From a checkpoint of a small mixture-of-experts model trained on Wikipedia: 48 experts in each of 12 layers, 5085 steps.
Below are experts of layer 9 (counted from 0) of a mixture-of-experts language model. Rows are named router (the router's row for the expert) and show model dimensions 0-191. Each number is 500 + 25 x the weight over its row's rms, rounded and kept within 0 to 999. Numbers have three digits each.
After each expert's rows: a language model's description of what the expert responds to; "comes after" lists some tokens at least twice as common just before its tokens as in all text. This comes from a sample of Wikipedia text that the model never trained on. Tokens count by the router's weight.

# expert 5
router:554486532480512547467512517525482520501532555487522465527530495457480493474488495517510486500499497507491532469515500482519482436529473537524503492493463525527524497507467519531506538504507552518480531520527524477542464491494486490438520520509506478498480482516514517502499473475519537497497507510495478491493530553525494487510490494516482496519493467517578472513489483499525535509477513474475540507498522501526510508498540472495493500452496485468498517462482497516483497500523505524476511466542526492484517543462523564477529484530448521507516540500474528493562504535508469513
Determiners before nouns. Articles and determiners such as a, the, an, his, this, another, after verbs or prepositions, starting a noun phrase.
comes after: " is", " of", " in", " as", " with", ","

# expert 12
router:534494515512509509507540510468469538456482489532505527474498480550496484466496509487475475517438492470517505508468480495532533516530478511464533460473483492481491464513470521481511513545490531484542510498502533456502522544556522470510537489530460483479522514491461501515470513485505472497535460482493526471462528498512519464536528471515491489468458536529484511517494479498461487493522526500491518475494551506503511482502501469529550522486540515504498536470504503484510509490466476489543459502474501445484493496522476451532468531528483485516539516500508461538480512495511485491
Infobox field names. Field-name words after a dash or bullet in infoboxes, such as Location, Date, Born, Coordinates, Released, Preceded by.
comes after: "-", "|", " •", " Preceded", " Succeeded", "Personal"

# expert 25
router:527492525491488510512489490492492491550494531502471482513483499556504446506503495511510523518520496531479509525514496516486516490492499481502454480520456506526468480444496489510501494530503510461469479521444479479503487486479484522543489466440507522492500527534497464561489494520488511478481521492498493464512522519473502517529508484474543526540476466505519462456502506470496545517507499481532533532522489506499515500503530531468480503478490476484493509515520455508463470550484507539509500540529471511500532455504471517502455490528536499482466438536530504512561502453507531460
Common word stems. Short word stems or pieces that begin a word, such as work, well, real, al, land, war, often followed by suffixes or hyphens.
comes after: " the", " a", " his", "'s", " f", " F"

# expert 37
router:497502459525526523480506542485494506483468485496552518510528520531513557494505545492492459498504539529531488533476529487536485478497531520484517465491513536479481471506544519519528523501514464516467536501482494541505513548466511523508478463498517467529518541482497503511443496537508493547497547531500506516503517525522466523476509531472493464466493489470453539503529513493522510537505515516453514487458479484485518519465491477497494500518462510528459482553460493477483487504544513515471559492539509507518534518507484449495486479479510524504525506506476511491503490530525463501
Score and stat separators. Pipes, dashes and semicolons after numbers in score and statistics tables, especially tennis set scores like 6–4 and stat totals.
comes after: " 0", " 1", " 2", " 6", " 3", " "

# expert 18
router:480432540515517471499470519519511518512448507512494507513483495482505493534515468508473504511532506492470451503505475475521487459498489512519502506498464512489471471487515517486534521473493515484460507512531505500452500533452510478524527520495538525432492505511528513449528528489515505475507505459537509521547499483531519532527528492497485551530474524510515487526454512506518532487553527496530505492498447537500509480457531517464504497461548488520541522506494552541546519537472511462500516520501497520503499471497511490537509488527494487515493485493524502503531529505453511548
Initial consonant fragments. One- or two-letter opening pieces of split words after an article or adjective: s(ash), di(ocese), st, g, cl, bl.
comes after: " a", " the", " and", "-", " \"", " The"

# expert 15
router:475508502495517509513462521449463528467486491502524527445539467493531507471518483474541458503489491467536518521490541445461482504476481471448489464478505527500518512486487522471506550468494496516527523499485498516540528506531472534495498525521502506483489486469487491503481487495496508493554487509557486530454494522485513458500494447454493501517499485487456545473516487484525526502503485455457506518537494490556488529462484488474462489518533497502554519524518523475500490468490499519513533511508520466510468501491503484529520523502513549464488512501538466517520490500496452517
Coordinates and units. Symbols and numbers in infobox data such as coordinates, time zones and measurements, e.g. °, ′, ″, UTC+, ft, sq mi, colons.
comes after: ".", "′", "°", " (", "0", ":"

# expert 36
router:497501523501500535482466517505491526502525510464536500485504487469521484483551483461509539475503540518468506456491504471530512487488510472461485489489499468436549510474476479504475492517503510499485511480490489520502546519491542514508544502530515521473521491470529531509461462544506487533515484510484510537519541520534467480472532479482500459514549485467464521490494521462498529511526486480453497482481496512535490552520461473516497449492522516464500523544457555509523471508522514462498501522476457470494472494496491516528542482453505472511519483494482494512516477518473461508
Title and track separators. Colons, dashes and pipes placed before titles in track listings, filmographies and infoboxes, such as Genre:, Series:, NCIS: New York.
comes after: "\n", "\"", " Born", ")", "\n ", " 2"

# expert 19
router:515495475557483532475502517500488475509523527444515479523494491517507501537528516495463544533515468502526515529500455488530513488503503508500533497476465498434486524491462485461516534519500529522500487476523531483537507525539508502525522473468483453475454515513514495506502492458447497493480479489495502519494489528507462473496491519492495472534499500547473525483542493503456515483489515512513477512513509455516533502488503514518479492454500538551560459539449491479502471476469514518489501506509515455503484468509541507479480466468518496505497504470491545568499489517496455493
Legal lists and punctuation. Punctuation and table separators in legislation lists, heraldry and lists, such as |, (, ;, periods, plus Act, Amendment, Constitution.
comes after: "\n", " ", ")", " Act", "76", ")."

# expert 46
router:514464542483558471503491498534499484528529472518452555504498443458483537497527490516468526516486523534509515495558473462504525489542515474491543498497540511526481518527467525492493530499480499490488459525460514484523494474512515475476522530510511542509492480544551501532482491514466531472477472509467490518470522482518498462538484512480492514520468492523540529538535487466513512489493497557483453468543524488494517529497475507530480505480503494518508528494499484478526537482518477479519538458534490526550504505487467479516497522501530509508480497480489496472483508491510519542
Nationality and military adjectives. Nationality adjectives and military terms in war and history passages: American, British, German, Soviet, Royal, Army, often before War or Army.
comes after: " the", " United", " of", " a", " an", "S"

# expert 27
router:464541513486475500518472526483460474467525551478490486479512472486557466535526457535528468468483531494492476527496501456524490500474487496499479480511490509486539493516481464485547524498492505468481542475514525528476479477521530492540483456459464465494502483484503536504464490525458510483488527517483502490479544514482503471472502463504491497469535495489541473520512499500556490469492484503489519494529489518510469462466491534513485526529486516526485494463473529507500494458494484519499488528519496483541480521483492495449494474532474523522514517474440536474465457536502541489
Line breaks and headers. Line breaks ending infobox lines, paragraphs and table rows, plus == section heading markers.
comes after: " |", ".", ")", "\n", " =", "=="

# expert 23
router:508545460467513489531496511513526480517496486474515540519538537468542468476532467536498503495464466541502534502492463454521501482480508501518554487499551509526477539467444496501558507529493488513504538496517496496549516516516476476457485499487503523472542458506544482493500504465449501540467495499485502491464541502525502476538471510461503485522535454531500462516510514524483506486520479525511508468503500465482482527531479467502502530458478502547525523509487470484517503502504517483494516524489492502519475493487507512452477496524546515552469506489524522508503469464512503482
Numbers, years, dates. Number tokens after in, commas or month names, such as years (1965, 1944), days of the month and counts of years.
comes after: " in", ",", " (", " January", ":", " October"

# expert 4
router:478542508532526474512483499440516490482483482507498521514456508476554513483521487473484525504525483487503469463505511460504482473531517508537515465506521509516499514532555481530491501489512449541516526535518550505480522528504514544514480519522472473538463502521446497505493517481512518520489552514517470540508485484491490494515494505485491529491521508516477515515475470521520484513465498489476495510517499502456457484480517488488513512541518500496479497514547472483488513504511468513463578525449517485457520520494534466515534518545477495476469541517450505509480556506471498463
Capital-letter abbreviations. Single capital letters or short uppercase codes in tables and lists, such as RIAA, NED, SRB, RPG, and asteroid designations.
comes after: " (", " |", ";", "-", " \"", "/"

# expert 11
router:560431501534496479493548490500493496493498483490457483469452530490481477520508488491494502483518471502483502498553483519481507490500498514534468506474518532522496477479528527543544509571458508479548463497549476481520473469521523483494478522499491502438507499477532487485487498558554470499457499468476494473509503481530467472522506466500521487479464511514532526491503502531489503501507500511475461459473503497537519474483488525508491523473443487501467488485493495507489533540512526480517507507474494500522535506479496502476490501529524471505531433520545494488520509476528507474
Family and role nouns. Whole common nouns for people, kinship and parts after the, a or his, such as son, father, children, member, part, rest.
comes after: " the", " a", " his", "'s", " was", " and"

# expert 30
router:464484539498465448463550492523479514517460492493505471478491493512473517509474487503492449476527449467504529498504481514503518508555486501491489553485502526495510478539527516490524560455527550561485501509503463502520476520495485468512522499453504496527500486502510483483532499470467480476514498474511482529495514509538438480529486505513497539509481476518505475519479498538480520492467499454522468516468484512480502480492479470518518504487484549504506465465529448518507505561531517451488485468524516490494491491514541492537492526520493477525493512500544478473503511542491532494
Articles and prefix stems. The word the after prepositions, and Latinate prefix openings following it: acc(ordance), prov(ince), res, rec, con, direct(ors).
comes after: " of", " in", " to", " at", " and", " by"

# expert 9
router:522524514465500513514508543477494501466491483471459506507511522482527507457555496511572513546456520483513484509501513497485549491504498466461516448493502452461495518513496473457494492444508489539498527495448496521476520503548516481533513461504515463539498508460484522477484478503535484496480479500517506468461552478485499510500499493539489500479483533498485476502486495526464471548517480538483480467459504489469518516474502488535538520473527505501444523477502525495499496485522495494505484448481481467484489547503476470538507500533494487524536507472459488511500490493543494520
Section headings and tables. Wiki section heading words and markers (== Reception ==, Career, History), table separator rows, pipes and line breaks in tables and lists.
comes after: "\n", "==", "See", "|", " ", "==="

# expert 0
router:485521525509524518492539506423450510461492536483458500470482468514454503500462517484498452538503464505537483502455484470530500482490496503465507504510445514476489503515474516483493493520483484488503491531524506482470506485549518485523540475472465458471500515485466502542500520454523474504535474444538497527509510520508518459533549493505465505515472539479449470478510498535468507468506516495526492530489480490495524489451506463524522510464557514490531512501504498505475495515469483519562473487511528477505477490511517510527491528550465502496503492504503478506493521506503516487
Infobox field-line starts. Line-initial dashes and field names in infobox and taxobox lists, especially taxonomy ranks such as Genus, Phylum, Subclass, Species, Born.
comes after: "\n", "-", ":", "==", " Order", "Species"

# expert 41
router:547495463507517497537525508515535503542537505484466526559509520438468527542487480540513504481456527519486498497541464521520484517488478509513520522461487484520487474546462472483532488504505502519470488488509470472498486513510488543453472483483493504505452473480500478450535484498511468535475504508471502479480515466486516538446469504451471474468460483481482528529487493495496494517457467540505522457504513499499482511535499538515473482486453469500458514518507525500520500483500522526468481486490504511488498509512501496475464515461509481491531469480467522537520446515484515474
Subjects and surnames. Subject pronouns (he, she, they, who) and surname pieces of people acting in biographical prose, such as Goodman, Corbett.
comes after: ".", ",", " where", " that", " The", " when"

# expert 17
router:504525469483539505475462527512496472486522494497529530503509523519507550519488544521481475472517502501506469526451509512517498507491475525454505494468469520475479511476490468501495470478513497470505519462501501541494514563481500514475474481551541476504475465525496491496458484519499516487482536534471502527481490504511447488488455478475467438514468490486528507523547533497529497536497533527494526528467519483495556489547486460492515496498490483506512490507473489536506472498519508501495561476530472566525509499522474510511447539484526487525491521448475488491483489491531523512
Table cell pipes. Pipe separators and numbers inside sports roster and statistics tables, especially after names or scores, such as "Kevin Lisbie | 8 |".
comes after: " 0", " |", " ", " 1", " 2", ")"

# expert 16
router:485521486502485477455472541514476512483522489493497459506546491545482516521514537462503483513501510470530509458492512506521529503514512487515494492532488517485498524534507488507487531512511489529514545492478520528542513530508493506526499447494465465487526470474470475468506461491539506500507485529494528462458521524463491496510496459475529484473506501543494498539513478503499438503469478534474523502471489487435539561439480473486502482491504520460456533511486528474495512547474478506458537477499485501498533522519511510528530502456467498471485476484483528451502478514526530483
Table row starts, dates. Pipes opening new table rows in sports and list tables, plus month names, In/During sentence openers, and semicolons in year lists.
comes after: "\n", " during", "5", "8", "9", " In"

# expert 3
router:464534530501505467459537455473480514505457530506492473498491507540526479498514520527473482491517490519448498502494488546483483491534497506534506513485493537509464530459516492530523528486548481503475487518522504509551469522529461490536543500494482515477496506495515461500517491510453480523516440452490495466550480473524488513501498493489512544489501521478487518532480493540483477487486517476528483552453484506475498516500486488526464483536485529485527463445544488550517481519533508465479478510506491530509501471474498506490511454541485512485499480480546486520511478496448517523
Latinate word openings. Opening pieces of longer Latinate words, often capitalized, after the or of, such as gen(ealogy), inc, inv, ext, influ(ential).
comes after: " the", " of", " and", " (", " an", " de"

# expert 22
router:514542510511524478517514480503519461485536495487545517488497510498498533507525505485451476525525518500492488498505532502484511539463496519514481542525500518467522500514488458488487515531477484475498516513526510524547564536505541544521532509528516449492475473464488519493459488466458547517519512533468513518496528508529496499473530550492499457466491493503490437453461500486530481542490501488462490539444484492464517527501482462510502483513490473510513519525441483503513503501517508542500530486503501509473487526520493526532538491488486472485509533522521484483524461514485438503
Table cell separators. Pipe separators and the start of cells in sports results and asteroid discovery tables: |, ·, —, 1998 (designations), MPC, Spacewatch.
comes after: " |", " University", " Racing", " Spacewatch", ")", "AR"

# expert 47
router:557534466513450473496511470491500491527481482526513522510452436492490486498495529528520491496483528500457511481485485511480498527528488510539508521476546484507498500463530457488478496514517522503504445467439504486505506484512498473475513507540478481529521475458483480487455463501469553541489526512497469486520481496478523523492502509497524504490525484439460523475522506469491478506521520475485518469474484502455468490532489535458539505544460508496453531522543487490478502489492522499479478520537524486522523485505443540499516485530484508461539513494521516501499496472467507499
Given names. First names of people in sports results, credits and lists, often after a country code or dash, such as David, Daniel, Matthew.
comes after: " |", "-", " by", ":", " USA", " J"

# expert 8
router:501486513494467533455548545509469518528521559510525461467507506506509547531518548499514508523494472519496501514486542546524482545484473520487534505494517460456521482469468479511474526512464488504471503499526474522497490501540546496477501505502472502514503499512472479539503459475480499481464526501527459515453479486505505449505496498480501474517531474547495532504500508511478499525518495524448477477477536535465503503500493459500486463504536513524515514472477522503468485442468534457515549519497526462482492509502540529495469511469493502490513529510513464481478478532538503499
Election table pipes. Pipe separators and party or vote words in election result tables, such as Candidate, Majority, Labour, Registered voters.
comes after: " ", "\n", " |", "%", " Party", " Turnout"